config.yaml
n_layer: 10
d_model: 192
n_experts: 80
experts_per_token: 8
d_expert: 64
d_shared_expert: 0
activation: "tanh_gelu"
moe_layers: [0, 2, 4, 6, 8]
n_empty_slots: 10
router_score: "softmax"
normalize_top_k: true
routed_scale: 2.83
balance_loss: 0.00824
balance_bias: false
init_std_router: 0.00897
lr_router: 0.00136
n_head: 6
n_kv_head: 6
head_dim: 32
vocab_size: 2048
norm: "layernorm"
norm_place: "pre"
norm_eps: 1e-05
positions: "learned"
qk_norm: false
attn_scale: 0.177
tie_embeddings: true
parallel_block: false
init: "uniform"
init_std_qkv: 0.0524
init_std_o: 0.0
init_std_up: 0.0524
init_std_down: 0.0
optimizer: "soap_variant"
lr: 0.00393
beta1: 0.95
beta2: 0.95
weight_decay: 0.072
lr_head: 0.0051
grad_clip: 1.0
warmup_steps: 200
schedule: "wsd"
decay_fraction: 0.571
decay_shape: "linear"
final_lr_fraction: 0.0
batch_tokens: [32768, 65536, 131072]
seq_len: 256
doc_mask: true
z_loss: 1e-05
train_tokens: 295600000
steps: 4049
dataset: "wikipedia_en"
Below are experts of layer 6 (counted from 0) of a mixture-of-experts language model. Rows are named router (the router's row for the expert), down (a neuron's output weights, with its number) and show model dimensions 0-191. Each number is 128 + 32 x the weight over its row's rms, rounded and kept within 0 to 255. Numbers have three digits each.
After each expert's rows: "comes before" lists some tokens at least twice as common just after its tokens as in all text; "raises" lists some tokens whose logits its average output raises strongly, later layers aside. This comes from a sample of Wikipedia text that the model never trained on. Tokens count by the router's weight.

# expert 76
router:109139138146151084190153133106180103126134163152102203145140120124123140125143187084089184163165115173163100092122214085145157171067139127110176139149117111098098089122156180174056095137107145100139154117105134151106137117111129163109147147148192138130172110115135083142074103153102147124095127126126121125115176188101110151141120101148119131164161105128135146143157105089117098157107115092111067127162166124112118130058099192078088078166126126120058122087139143109115149103066138108102222076204164065149184143145075115113148107106136114121119164103080100087091082142132121109
down9:100148158092103102105217062161158148121132142116168138124209130100127134168091079144149155065140090167137105074144167126147135148140126098166072091143174149112164144090123157098116126078187119115140182191071138112134132138103111076066128121133157120111100132123105145065160106118165106154105114130149152116127113124130080105175165165092149177140126138171076182119097139092117143113073140174129092154158137130185111052071112132142108124098138044120087092188095123145129102128161118137105154176135179184115138186142199129178097088104108148122126083124110118136148112106075135161
down10:161123098160173114112206108107139088152084163122144122065160123137180132164121123130138088079148159110162149210151180188090140138113096110133115079072172140076136122164094135142095161040108110169138158125118092134160115123181119143077178109129152145145219099060147115091042087168161106130113184083090123133147148143101105130126149134156122091119136111095088126086124129120090119133091109235129141140161103141101138129087150191131123120101130176140160160141181179128070143132159084138110055114118104127143158114119135154090132165104110078105112144090124148092112125140149132123
down11:102088140122111076122147104134161138068081082140179080153176168140106131174154129117148131085085151148113140128110185127122122140060098144133141115137150114064144144104109154077117163081159094090145087119053127166139126077148108121126142161111098131112154225111135134123108154122097125097166062114092167059146163058147106174164140126127119122101075114054235125109169157113106103113144094152122136121195108138140185092146081171143157160085124122144165145179102138119200111134099143121166172084140160118125152163145103102091132185074161123135132146126105147140112111154138180108
down12:196077118127116108185148108107092159110087142161072093076146086126166109104182101129144175114172089160125118077150121123181142145126078085113116138125107105136144112119148130089100127113112088170138122143146158133132142150088114101119173130094134146139124141171224072102107095141073125153107171122100136141138143113145112127111097171087116087140170114169095147151094189077186121099096176142106121125144059103176093149168146153146133125147127192117156170128155079126114118189063109086163143090180114153129140132186158150097187079132092221111181119095081157151113064145143116151
down13:131158168093120147091102137113097107052184167081100128110141142157123159092134133164134079112088190132146063130121165125154174156134121172134154198141114181095126110146109127091149139177061111127128092130123116163039107081182098154158176126136110096137171141165135204077081150180122163134176145110129144147095103063101209153103107115145117069056120134117113158121073120157153150160085147108095111143119119187169110114131109111136114154140102132112173152130106135093130123154151155127113082150134091157118145096148077087205204123069096180125125166144127121105116141168120100121
down14:141073128124138125176074128109121188125118118134141117124133098082130059195107133084125173087124096170133120172127083134122182141148159103071081157135165161107085172087138145168119102097141095112168173112103130185152103129137139151120154144148092091148152128126129108064171145095055154113135103142072120052141128159139144105090182141093135164161145143113105161127093148096128093182097101163110187116119171125128123186237111169076095110092157166118159139150141054081136147128140077101046084095103140106108147126145116166137185142084148088130142090134133156110112149096129102168
down15:104145151171134155078201144164104129101147148111104098158128107097184086088097119140111100175173142143107083086162066142083157139182137128123106143105194060166117121098078071106064073130162062130097081131160151128071082135098148129187127086141143108153154131199100195140101112103045117160189157111158160102166164136156148103107111172104103108138148108139094136106145115177158144143095145139114151180105116171147094117167117162139115116126200149132137107110101113109105056144189138123139133074079122171086127115129143148165151145124097139116128135129112139182088133129169141057
down16:135127092201180169135101116132166131133160164164137134140095110156126146119104147148110164167124115166131113138047190124166170156125085110150159143167067132124165131139065125143107110159117113128123109126151107084126135100175094147114070103072163170127149134120118053173097152189147075080173108092137092162117153147118153152115115123054077173129157133116101080171141141090078129069165127128136162068043232174092162124114092103113109088137105167070068141096135141152158125179137140114125161142155117106124126111142142140137147146172125214106107102127144109105079130105155146152
down17:122156172111139099131123071133160161158165119115137124130072207066192077195131107178109146146145122150135120097094155127134135163135161110185158124153089099049201147104151139119143081096098093089197110206122128100133163175109135087151141127111127123117147107139072157127175121156125073117145093097125131116123107127166101160126155125113147137137140157154126117126117086092151151093113146087136136153130101095162099114109106149172117133135106083073174118128116111182064102187099103078152170156123059152079099139075166138118125062123053129081159148212169157154139136169151094134
down18:164091106157114108120093119091107149119141160108155108164132103126132125141159153124152175134120135126100165143153120173153143105087162123140107173111193186132071141033138088151138163154121134103102110187165147077168024118084079133168063095078090154134130164054120115123128098150163134131146131153133170140161147134134200091145134191115160113120105108149093134119132100142089134147177121087095140115120147073156205183108150120095099118098187082131081118137110189077137139092082116089095090185091110131110110154116142189079155116152155155166118095181141127120087093160107164108
down19:095075102152155164113129115096137107145136125152105162144138102166143121185128117091146145118141203165161202108163155140154132121086170133110118120152097112166142156108110073163139182154132133102203090137155079088090199113070109130068082135147126115134112083121116125108127109113150163153117141141108133141131087160076137143131120159141097089168176128158113092202080208116070165091112162115166179198132161141078119117117113098110110163092059123064121123117085099105166121067164104127180143086121117074121111144171158121134119112125121184130130137077128156102097186051078130139
down20:156100117113114136150117093137167114118115113093181138102188154080117128136090104158161160116153121139109116059111162162117090182133085148108134103117146057098163132160166110143149113142191134131068101151146042125126172068103153119090141110218148149155081130126139105120160083095101105159163109129112107107078073129123112116124165139080148075097167144063093129163137058114110141160145106081098149121149154136156149144100228155137088102160104106177129187158155079162143101150145174135069136149165132126181144083080147094136115127213116119125184136126170162137135121132099175142
down21:119168157127073155127078122120108141132140067091115126122065150093159123112191091094137149143147060074115097113113138168087069172118136204147073144118156136133156138117079099169145134086123127148058190098142128110175165128145082119132115067151106129171120105132079116154106069163152150110111159080128116213160151129091159179175088136164206115130109141160128131111126122204079133158149090164137120136117117109113184124135144158134107141151157112099091114152136187131062101142143168152094153154145213143083139060129139147071082143190132122098133117141135109153096120126105127104
comes before: "ed", "s", " of", "ing", "ive", "ment"
raises: "s", ",", "ed"

# expert 62
router:060140123216084133135123095179144174074085116118099125180122155108121095208171119094152090098163115109121116066072172119136158152143101128104170161160046119164193149153190113129123146129146136126086164092139107094136188099112053173126146189130115168170097128147116117137171158155130138131137089146142147143085138117103113121112083095103117116094138143149085141133128138158115104152150193129119155102134141167098089156142132089095117074069144205094108140171176091124177087097143106160101111061170135149154148145132163075157159098142164085084130134162118158082135091100112122108
down8:110144159123060189153119093139174099161123111142133154105146124095122159135121168146128112173183095089151105102070191094079126102184133138075106182121132101139118127149090123084129140189108151134156101214155103149161085121137097089080137118046139097109089122106090109130074118033153123176172154108041138148094107099154106129114130105137124076147133151116167183092101100125159108193125133110155134146150144139130109168089133092116093122122108182106092139139148151118148128137145167169086150155143077097109124152178136125176129091176177145069065204144162133119125091098151126148
down9:094155148146105143132152083127111120144136130092147159115111146090167081065135120103141146108170159185095146169111128116072076100152139121137149058123112038170161145093131116141136122150148158131177123166172132127100154111153096136102103142131103174094094106131124142070180155152140116140139156159104154121125203103157218157180140118112158149121135129184145142176132104201093064121129105143098091115110151180116085121154136101078041076150103086101137166159163117131138057161155135115130076124101124129088109125087110106158159160127112138164143081155124086129086211132221116100
down10:119112094131136085130146154081095157161184103165181157206111152137115130071118125155110120147148172156078102101150159099132124096139100147136122118158116156135175123094156093154074134109130130061142179162090079121104203144111070081165177104165100090144121145147125134108121096169078144162132159103098147113150171156114108115138198144105125066105165146144129122104153064118123147139108169101186138081160148092140100197146158127174177106122095081100066163160148141052185156049089092123091143072112112114144110141095107124143097115135099159126197115122166121165130073106107140169
down11:177123138145150057115127112094147117139136102118121132111133120146136103089101119121147125102186064170180089088171111177120138148137108094127091207158102102154135125134163152184146114133143081138131096102132144135125077109154100158117106136091220129178096099096126140123074075066095105112117107106135097160134142121171114144114041131129140130132181146112123140074182139094159140178126139190096134128106125115210078142069102129085135088179135192153103154075118107145127105158075131115102157121146109141118121103124113124062188111117119126111081165110213188172157103151184189140
down12:178117143140143197152098052152163104145119142165159139155106154116147109112053168097101132165141100117196145132158169138085102184154140082203115113149121121143129108178141165111197073083138095145145198100070160104142101158091131140149149128059093185126103139122133140074198049126115081108131133128090118124117121102054148146099116155151089175159126150097117183133095112103169206088143116150132133150138093088122152146136119147043122086101143143135126105152139156097121065113070138094082105090141090143146125146142127084115140139110064138117131166128093156146161093118112138097
down13:089113145048112075132099114138101151140142111155122140115129164115207132156089178142147118181146186142093188138145118085160154118132083115099122137130176109142147128172155154108152096129129149136131167139236067149165128058061102171138104101148131113095105136152105138120142127109131169110105081110141111118095124107098100141048113179143054076125080135140162136118166146127187141166121099182157119114137094096061119149156110189198171055071145126149100167152138133104100105134093099159137132138104074095095158114164148180085166108110096138074140128142134089140138177099136145131
down14:134099065142109132101105149206151130143128103169165159149089133109169133144188172122085126098128160106119101153171161164105137151124094137112089106072141177126114120153062148121130036160129079110136137143115112142109093108194123191136107132087096124171131095128174122141131182093122093151166116144090129177099166159141195117096083099139119191180106129148112119163160105076157135126118086104113150116154098124096195107112116101153161093121186100168119181166106104081167111169159126195162136193136091100126101135112147109114137119158096110073115189132079088089043113076129127129
down15:127143120130127178100125126133033142168130129136110080114078139149173167173134118105131185159141156097083163146126053089156123133114078155115129078121106066120133117147118158143120110162121146110175090151156190078087112106100083157138141125156186092147211139113178131152066100118066102155135119108134170120099136091157129063057132107130179158128175097137123178198175141080158125110142111143164107109095146153174128152158146130128144074127132146138191135139109079147094177111163166149109153128142108092113032116181084108137058146155141125114136147119095131180109111170138099114
down16:142125110109141105143179185100127089107171137109129143073098109125109140102116120168214085154111210138184102122091082139137151136076214065154114118097137111134081104102140179129165169146174145119184086119142171134108145093121173101162171122121176114076164109130112131110175095111135101132147117157111167147128078098148100104140111076066077085163117092112155162091133140137142133131069145104092104107137137153110156152122120154125065160083179139103144181154204103138117148120066132124169077191175109077105175129159222074150136123098138125103118121136128125129123128150175142133
down17:091153165102122125149124043138150093116155134098123155146140128179161128063146081161208143148116162136090092134132093194139074160150121149128080072088118133125147099128166055114118085169177143143090096110122181075155128111128122110142152124128184144078169122153120136153128160128133103099126196162175143134140112152088109210146139087109150175113147134180148075137046124128147168149167133146088078136080157168107097170092087086162149129087154141154098100149129070094187147171160179069140101161105114135112149109082089094117139114130150152154083151076109114083123151137117156152
down18:174103113142124122131089082112056187126101154139108152174118130166076110143183123080162146214109081124113133107099056125171132142102101127139133159183100081162110143153088140130165100109145164151175155140186122173154129101108158117099114146158089133120143173194132085165097130138115111148154115120097129105170113134201160138080139159136129069158143065189116105094135150109130096138133108188089061138091060098134124130143104138137123162112158117161136112129123183050159150121096099142130082138121099144174204141171145189142081079150108090134139158126097141136137065142141057118
down19:143084135129089170111075106083174100116104152149106110099082119186156121207156133098123132124122159122086116164122125187166172114117103172116097175166128128174115100132138102131112166142198128135175117098156059166097175166098101117118106093072119137167158125109122112155163129139115089074144159123084084119107152128087161202122132157148163149148094127087112141076101159092076147185057165124120117166135089156145165120089171107121103164168085134151157072145108077193123110163049169098107100136209164109119116124098161173075165132151143126121071149157134088097131153121125124126
down20:101106118151116142101095108172182164090112157155100158129141101116160121216147131109120158129112151136185182111088121126139073074142098131202122149097067138154176135161114078170146129153069190149104111084141055161103127104110127080070177091104134133155149167104201091201126139109154108085128107175115078086101152129133151184168080118129139155084112099159058093136123131112101090170145145154155177128195114139137134099130091150132120119162106138112145089162160129110141104097177089149127158119115163110150119126113130107053090141202183138132148078116124099178083100134147135114
comes before: "duc", "s", "d", "om", "x", "vi"
raises: "ce", "te", "se"

# expert 24
router:112147166175139151092164168134189097136139143180064174082167144069141101116142133093148195113141212090147171131108138184144086166144138149141085186092096105140112130143112108105093152156121098097087093194089117136168133184142169177122104085148107119152150142087117134139108136128121112123159182140082073143147072107160114124128155158140142129122144106140090133141096114076133153136145082104076128101106129037100160119087116144158073100144071124130114158096108145113130103093137073179082191106144146154104144078158160103151104132105166108184142143099129104088205208146106122092
down26:128126081132149091186111131098126143163173114129136111145079107096134169141132101104091147111129104100117087135146151132074137106144171149104062140214111077139144135146078180135061103136149172080139131110142113161057140121094163102155095165146127085127185134107092144136153146103128106174098151136130139122092108112131188114122059138183154176153123176151135077143180139124109152051130150149094121112158089133132178113148151099107155128157132113211114127113172126134121088182143190078157092081163094136118193156127195175101108064116157099164122110169107113159097146158074176068
down27:165066112109186145129167083158081188133132188152178155182128151098165107105186099160181111130155158141143149152132114098110128123139161110148118093175164157115186128119121111156103167127184142132137110072140125127144118096151051161096146131165121151165117144147147107135125117171121174130128122133071128138106137152152099112180117029135084145151130129087125144128204121096098126104117081068178175104140106199122165143147136092110135119099178084103136096127148110085148055128103173145089194062108096140078109098078103089112176096078093168074092135110157103144088153125111132137
down28:150131086097139183123145133075102100124169151157110127099149058106115105050170126132109123136130190138106142081094087128100102078094070186157116145109142122143119150144167189165081132157096140102178136146117126080111097154145139117124107117131139124173123116073121178129151180114112104160108131100143137112084115074129168158138063145072124141169165180128183105182062191128120196171163057118160145134145136103072175154162134160194153151129089163139137131140079103104117099161183126102086083142203145101183113175082149141114119105120113108088111095143144123086091137118097153161
down29:168123091122151116062171087147153109102104141115142111132090107115099142135123145129129088159169152153117196123030085138132143169154129107093133117135126114154138074225144105154153097125136083122182164140183131097094091150164110102107188156109123137195117060141114095159079196172125155140160124163152075100108125101171138119163141111092098130207099100149139122120121083124102117154103106140149169125125145129096186123060107085122086158164140085067155139105115127152168089107187106128097160140107144114139150127112083173131111090126143031158169137134174108129078165087076137133
down30:066119084104178087089154145146122111129119105151154169137160145123182142110127104145135144148146105083173139123200206106177161071086180113138084176123128105154109080153144118104102115094116101150130104113131148156147131135116069154106087137131117104110091215113089152140135168159104116097157130083127125137106096119085136123079167082112174166097183102104191114116199108107058098113120115055092094097150195101212122125145131128135161122141144157177151090125124234099129100142141121122139117085117096150084181131116119166076146150168112116124105146163120148120148103098167122064
down31:128172167126119101126112162172114095164165156153122071083109138085093138136101099103085107183096116109133077101113096131121162151172110136148053068083191117178102161166190075128082161120128124122125226095181101183124179139164069128158138097119140113122161152100065170146121146108135090142154078124086124167130110137091047155112112128177156173122122111100120095109181142156160148112167172088203170098148106130107108164141131149109117128131142143174108110149119085117102081191130161162152136099118084148152167102108148182143144144141139092086152142084174109175112137140082115107
down32:140188155154149124073072133129100089143083137085177088062158136129166091169119095169150108091177088119116185102126103140116116081125163101117190119149138093172160097105141142114087108139175136094099190134148159134113146145149062096129159099058087076100137138082151063141144110119071184126112147128215121146131084035119093117140103141123176124134103110119077114124110127136129155138127159078130074149126213184169128080122147113169128120167144123150125118136167108133146132074113089128111097181087085141145102114110163097174156162165123174134166116143123138149178174131110171159
down33:076142143123132074089099149092083164125092146115185140152166162144124102106076159088124074087095114097138141141137105176164139122190124135084123090174092105155085086129085121137119086115152082173118125134044127181131104127156202118168108147108128145206152132143136112096102128059103183127161131091164116125232171091073118076114184190131121146144152132118145087155084187172120153137137126156119120168114131150126144123107105104117104114130159126096042156137137079153174145158159072121115160144156123136158189144106077118090128174111111148146123157095136091118167134120160070140
down34:127162112162119108150130103188107153115154142122057097169173103074199148136062153141139117113159112150069083141124130078216115176117141168090111106108166139088144130112158105095087188157125161092118102138125142075137132140126087125179096104187132174130174152143138145235126131093182071135174126146140134139200116120101086104096129134076107114144165114087110085090131104168125132169118152124121119177184098154179159097084082124089125143109121111116155186171131101091167138093121134114150098152104089114155100136135109147132163098156145078097090093145115109117155061110109202125
down35:157093153102153146039097156179114082080095091056087064161114098116125168154172116143162200171137094105142115078105093136130131107098107112143123171097102116123126126191135144126202126147155131101146108134075142178087133145085116091117167163106112144147124076155167048121167109147121078152163176115135134101101134144182151146108141196134156102114135118137129093086150086142145133127156138083143128084119140156055134207134119078161106126160079111149165059137103129138164115114108140108152100120202129141147146131146143211188126108120129144162138144123151110093056134152080115171
down36:176112172140099147126102122100139139169169107118138145155155099150083117158117122131194089157121150076142142172182121143135110114123101165148108055100088158125152109094088147148176158171141222135136155153147135095106101128121145147122138075161117080069107149112149186151105131135176142113114108098148134115129138145047112115100094088123164089133136094079145118172067084137100093114143142127100105137098148099081086101172093104097166105164152196137135086094115131093177170146091083131112105191106211127146144067106154148176066123116138183130139159132157101159162088196099181068
down37:128161088113154142109119166177125098142141209146170143098135086130077200132197062155115124064131102109130104141147129131090124134119069129124159111075126158089122094135078125129125124130146111097103104107165107173126106148131046136104143107147113142158058101146086195173126146108138077162173209157138114104160122119104145148107137134107103079175144096114158135147129132129135185112173079130136125075118078084121127124178144176140082144109162071134100078142152201067094178121157118140068088115068134172077126152110149160145154100105170158134139143175157131209138156152117133123
down38:053064106159128156133152089136143128109086111114113104178076093129066147194136129129150160128059163182120112112130147109177134152151138119084129169110127071103134128122118118125119111104153094135088070093093142123150162143125119102140134138190161183173087090145110091167124113171116069076060116129157162180126109081118120163182124056159121076107148107138074168120121134120110177182132155141153097123134104153127139129197156155131113129056102169042128169126090143166124138115152157126177166164115118139113083109135106073098126159097124100172188139124149150184151183095127175089
comes before: ":", "\n", " |", "==", " of", " by"
raises: " with", ":", " in", " a"

# expert 72
router:141163135111121172082173165149151101103164059120122128099194148109119125122101126179132140183094150130134143140125081131162133108095112145086151106121154099124129117158095114108135139127095117143156080183133137112141129182071093078150183129140108085171098099209117160126136109149115164180100111195166081134064141113083111150170114140099043130116122132154070108076180115132104173150182103123091196140232149095127154085101147137144157114124163136136117136108166197112123160045138143126166113114068102129146187118157120135095147133125114126095119154135135074087154124185068121095
down10:132152178115153141117156078101099177111091133140135121166075111158134116151140127169183111095132117150119160089150093140150128135083086163143044097142175180107178138124096147147150139107101123131140183189129114091056109152142117121130164085111139054149095064165109155157114142151107110209120092108153104140147180156124081169143142094100180158136115125169160112103112107050189108145136079098148126081132160198186098150130088101137142126106159108191172147166149108144128137160113107077151161162129162141093140153149168134063066142077072081146112128092127090146098103139084094147
down11:101132103139152164097174112134120093142139163124139155116071185168093121126152088066136140083095141148132171157113085136145158114203173157101144135057078052102090133114153134110126114134101156114085128134158140138199115147094172135153140136124118108172138124092138117176161120117078106129146142181125073136080171114100132168116066210148143087112093138146136143166117160136136025111172110121172166134119177156180125164124131101127160113156091146073095174097137113164128141113130126100122140136066087139132161124071102127056138202106101177133064129115112189154164102077143112148
down12:202083142164084129152106087145177134200169086160133092108084092079095052106069176164125105115133083100138124098177119114180137134144170164101093136150120126099099156098146165118185101064127112140080105113109109175148092162120139071110144147113154156092155096145126101148162130077128125137099099093123125128178080081181120110091123137198174103173130123102159108126210101125115121159104143111147084167119110092145164135170149112129169129095123194154107137153152086083126124142142175108113128106145119115145119106173114156064148106083169119131165167174092145167091039137141091157
down13:113133128101157085111125160148153161101118083117093171151065093106083109085131140112101175183134102114134149086052167084150180163151113164163158129202077098109120079096090094108110136180171080145116129120141083115113122053101161176128115095178159137177158130120175129094067149138126123138178160106098146139092119073208135090158197157157152130146122144054092131115166156106176146179126140146187161130130121142115115162170118152128106168110184170115106159149039153098156091077138155133149088159131104164146116122098149127129142144127142148102119067122151107076117165127154117095
down14:109094131156161135120092154123112065131104153096127134089147097120075140139110095149118109170094052103163072152157133126084179097105131097172098149171131161187115112136127150117166089141106119069131171120102136082150154174163145127068196119125123109141135166102087099167140156154153100096132160139114193098165151065156134115159150193122082165152068072156149156081171139116137101139177118162127079153212095094138105112105156094183131131072091135059132063137122105127083163123113152068170122072141158154151109195162103163144141140172090125110160136070154156109124143138132120129
down15:067118095069088128094159159141091180129136132110112035130127172126156094141127145126123120162097098131120182097122100144099131094133130159140135113107151123127155118172099135100145111037151146111119156131133141177208121145155114135120084164183146149152124063147092177140086164145138179164092101158114110080061117057121138097139134098116253081133130130129110115162050116138141112075135192085098124116120112100163162077135150123137160122145144139162158117202123164129165173126129057152135121133146145079123112108145118126091149129158146101153144126080081194106134145142191109149
down16:121103121104089165099154140112150106104118130176123123122150105115161122079141124131169118095166122153146096172123163133162109201138162110119164137116129097160108076103073107141088174126115223199151126108086156138079105128137113153107164124124146130076163158176083109138117134127157107110150182118064104143139159139193100146119156105090099096065082132132118104105161126195107136161148145146128114154125067104108140107145134135072128162065144140116129115124155119143145092158108122165111144077111215150116146141152131111122100156096154116152199155085055194128230178043114119071
down17:107154070119177141118127124069111125145119151157109075124156061129167122120150155096149150143181111090135201071149109124091108099148092213145083119165091142091090125181107119075123152152157144141113119095103129148103111108128138114121100140087135131055181115136136084085122153108125073090118131110211132170122112152161136155155141152075081120070144160114176104094125169180079029147133160133145151119193125206142106159076159149119190147106127119166135147104122058092159093157196134165163108123149138127155109095149157128104128180139118148147095112079145137126133153172138151166
down18:076113126130138076147147125062142076068113126096126142127193126159130170119113133135103132109118137136113098156107135151105112084123093068141157173167109134132120088151118098113137113144182185090153143179177100071144157127124107059160145081067112104061166092121148140138089134093120146070171138123190157162170086147089095111103176109139139129134130096136120108121178203147138130145145124093128160110158102131166163117150091086125130112148127131081119126121130107116164055104158122153154089133118196105155148184162118209166112155227150097118109086090065135191152120088097096078
down19:172112093120108123143130138154142149144101096123072142143115083143133138143133160108174139093115156123083130116149085070150129167167128092114096131148188065134179131141183067105128193116105133127114120132141132142122124137108040130201123150088105136173132077143185113127129147104112176129115060130128078102092138148107092162126154138071100117090151103156165149190066099132164173149118130103162088183128188135171120173119113097144119121116113172129123193121096165195066151152165112187095107091155086080084137127189110156145098084127132137103115187125143077105176118136082051101
down20:110126167051116121125183129123148133129144076141115137138101167147149081115097112165110129143108152151157129106083119183103116147078182144087076067121109090154143130111107165116129103111184103134130145143095127126123113071065147142137048113145089120112165176117191121146124173165108173099170139133143119095101169125113160184129181140110126159088153125088077095118116182102228112160158097132152143083165055119083073100118157143102137116113113110084149163125112116152184217161125139117118143215141118126108182123162126129148077091129170127137111067170150158098160093181140159111
down21:077118146082111138143167127138098156169122122128073124071182144155157105106143112131146088162103127150093095080144130114153092115085137090112172162156102161092130146144122086150118135102126120159146122169100119131112111091098152138114147137129106140177113174118104130058128126120165148186196123157117092112143160063102081124115108098084056127174105146160171144014134159172119142130132126137135169147114150133129147102126189160058148103128072132087135165109155114108142183116108128122130148080196188206126178095149104130196195140035139131152100106176105132132091084143094138087
down22:166091106139094126141141072163129089148150080162088104110090153163158150159086115127130177070151182100131141103052089064147130207133162120145117185106126184120099110118151158078160171112131138181087139121178115169134135155138138109126161214151043090156106110106080209126089143093097117098157124129074122100098142133113162176072131135093150019130131134148120135155093127124168087127087156068114156118135128092143110141139080155131091112125136177106100090101139161127171136148116180157189125205127167109156124142127117168071099126139106133127137127125164135117166127125102138129
comes before: "\n", " The", " In", " It", " He", " This"
raises: "\n", " However", " This", " The"

# expert 79
router:078121090134080112186099063147105129159092174155133148157088106134150138126160106165132050146137117159171067082127112138137145141069132108124154156085110104146163064160151083096114140159149139144146167205115165118116123170087102184168100147101185171122112089133108129153113092138167150160107115122157096135142152202140141139120131114154134181093105083184138095141116089113099108139062164102069119140220151164096051153155112140128084131138162201135143119074084104134106065158126142073181142145113098140084163127078135148113100147101101134142144160143147178107104138164168109104
down9:160106148175129194136139171126086132076200126152073124114073072135196104212155133159163173104092042101122130126122107113138084108126145120116115132126118112159107092160059099128145151141168110112160103151115102165183156061200160133120128160097093145210111138154163110127081102123178152147163135092116173147140106139096115170152108096125121092103102155179126133141074146122107148119052109124120085109110136103179119203143145129119127146107072175112145106113102128101139171124126102110139064149164109139102100170085119119091080154150116155121186099127125088178123143155073077096
down10:125127092123136134120165091122131166114078113151156163150141143164097126164103155126117116164105154144079120125170110095144125109129090172104155159156163134130112121086120135113180076188120122158099117176142168081103146108196128183074121093103173145120138191094210111160102183105161133101140111134142101109118098140111130096055147106101104123131197124102059104182131085114124098097083087126124082146179142112079156127178100073170139154104118072113204132155091138121115163141150091140120183068132079101161077168115134198091160099139136167180140077107102152125115205174124111148
down11:103160153124115122164114091160130076130102163124145078134177131105116156117121123128132085161060129143184128104156146201099194156136077137110055194154047139160156155169170091114146086090154178179117144078196103119187171169102098063176144182134133060126167147170077118136083153123080097151165148150125114071168123171112100096159107107110112095160136127129118132129147147183131115152132109084138146148129129101134155108144103146082117047072136130109181085141130087122130114136093152170130151101106100166154140094101054098103114167133102129144142138159110171135088085103139120127
down12:129070126181125094129128093177150142145148099169168098134169099117167193130150090151078098098126117158162147152140168144139146126068140142116118086178116185098127136091142080144142090120137073165166137096133114170180118134162129169085114147206103149135172133127116130129176170179103086041058085117163102149143147088094126153096115074057193172124160102160121151143137095105077124131118131147159072112131123075077117163090149169133176082167141068090120121145144152120137149090132116163116110113122198129157121132165108091126114143107084132142118184153087125052168089130100140166
down13:147191107159133111127113088158081121102211133101107119160104099083130128126116095134155125200123150181142169126123186117147121129149032124100115122104089161140155144131081126144096114131110117121139130160076104146147137035134158138102115131134127153108154135131111132161101127089080174153141167123135114118177093081107140100056138147124142170107147098137114177150111177175148119163177135170151159074062121058161130135129079154141133094099148165109181067161146129104136121166155124141156171189108216107128114148128096125133109085067064072121100165140122125083054111106129156067
down14:094138124194117052140091085118160144153128158109072094147129162153130108130105113133141128158028114169114049114109102103118142143140117116052142108128112106136110082128059104104112163126158103092131157191099159130070123192116136199143176123124120181131086084138167092125169088161103136084153171110087152183153175150148100138107113123120133189118089103132110159110128142149100137179164117078096111135078140182126131130092160114137130114150182115056167107082124112170145117168131107133182133163125117101065172151188147095127131151166090139117122150172140148063138195147098099105
down15:174106162115119104120102155111170158097145079131096100135125187149120193163178159179140072085118138124157108159140160207102133132148139158144088182102148150199142114111060093108131108142102093107147091148188101082171162153109167166124101069114193127135143147138189075154190151172146120155131108155127140144071083161141104041085130145137147114177179104103136100136116113139116107093103103151162148064078145159084102135089040140096167142131123087090148106135150062095103098154125146152182123169136147084111154100152118141158124138122148143164147100112088149087120124137170092145
down16:109102169104176137093129117080138134125124125118195137086121224135139200147119145190150078106082171130176112132143102092182121106129094090107212138122137078133125149157182179097165156116127094107125164107164111104101123149124153165162130143079098164168188099127111123120087094154142167146109115125134192123153065121147100145119151115097158131082109095162136129076150126085057102108096089060140103107137139114099122198141174065098195158156130130177115116137108129120109084140113107191138153087176142124115140117049110125149173126113094125180096077154092113140084116139106149100
down17:164126129108124114031189066067177120171090135132085175085109158121082160156149133112152097094137094106114127119139087160156153128083050101090137089092170066120093148097164145104124103133095152140122151098128141122155095094082118076170159162120172108130170132126114083142159124119125097126151152109113126124149118110134145084125078140148151160144114188107138187131099148161161095155085187124155166170158158159182094127128187148114179130167111108178134116130110104142201077123149096072151116144154100099083090112088139190108097111183162132166133086165176187125130106188137142081
down18:084127132143137182083082149118167174158106116164145148155146125167222082173142159142185178201119107160114084078133186111114069105146104083148125178087137110175105117164109133142141152147090100098137119109149145116181138118182121118146127089108112188124069164156116076115052151118140146121181106067130125121182101110044108141151090135121101112118109131081113125180143137143154108106146194171120121120129154104132123073074103111098132148101116090123138108126149105085101150181114149185125098156158149083140164113080101114076151112099131126095080159104126132191165049145109122153
down19:208129119123142132082122118215149173138141072136177154103115109118122142129165075120136151078170093103146129180135123158072092117130105130149069164134088152117167073086100165111114107108075072168085185194156112096159106109145119096097135120060114112138118146122158108135100121114046154187191084103111152174122153090105062120145123144162191177116156061181144136104194137123131146159122138120072104071104140105130076160124105163090124144134151169124124080148145158109142129057145114126119151122112164088126173162152166142163061147120182135148121134099099111148101117115145145116
down20:120106116111105204076143155143099138085073131178198082147100121179136097136152092146160119157158121122129134194087092066112168106142173180088210095092152133108108073148130093132119222109136120128072153127118114115150185117084122172114149105121153098151113134124128162174156152116153140167121083173135101125139144132132161097150130121148081127122111162118105092113104143146135157157095159097194089117129052090105168131113123106177131095108129073176104170203121128132093135158140169140146104105099109106118118126096161169111097173100215113197106120060118160098089089100109117114
down21:171129114119181124123115112134163154100142150082109140048155118147098110148120122123133117092148103106134183107155167112177172150139130147137117104099144182127146201119156088195182119095065126119127138174121101097080042140151134163093116156154101105155141148125121165100079154115151077107215156109100160171102154095124145135125163135140109126071164129075170096107057140113160132124141138131118149191128070111171196121100146128067181110132124085162124151144134089087044106153140071111166100167096175106121091135143163114109167106139114114089172182186103080100085100120137152144
comes before: "d", "s", "ed", "k", "ce", "ning"
raises: "ter", "s", "k"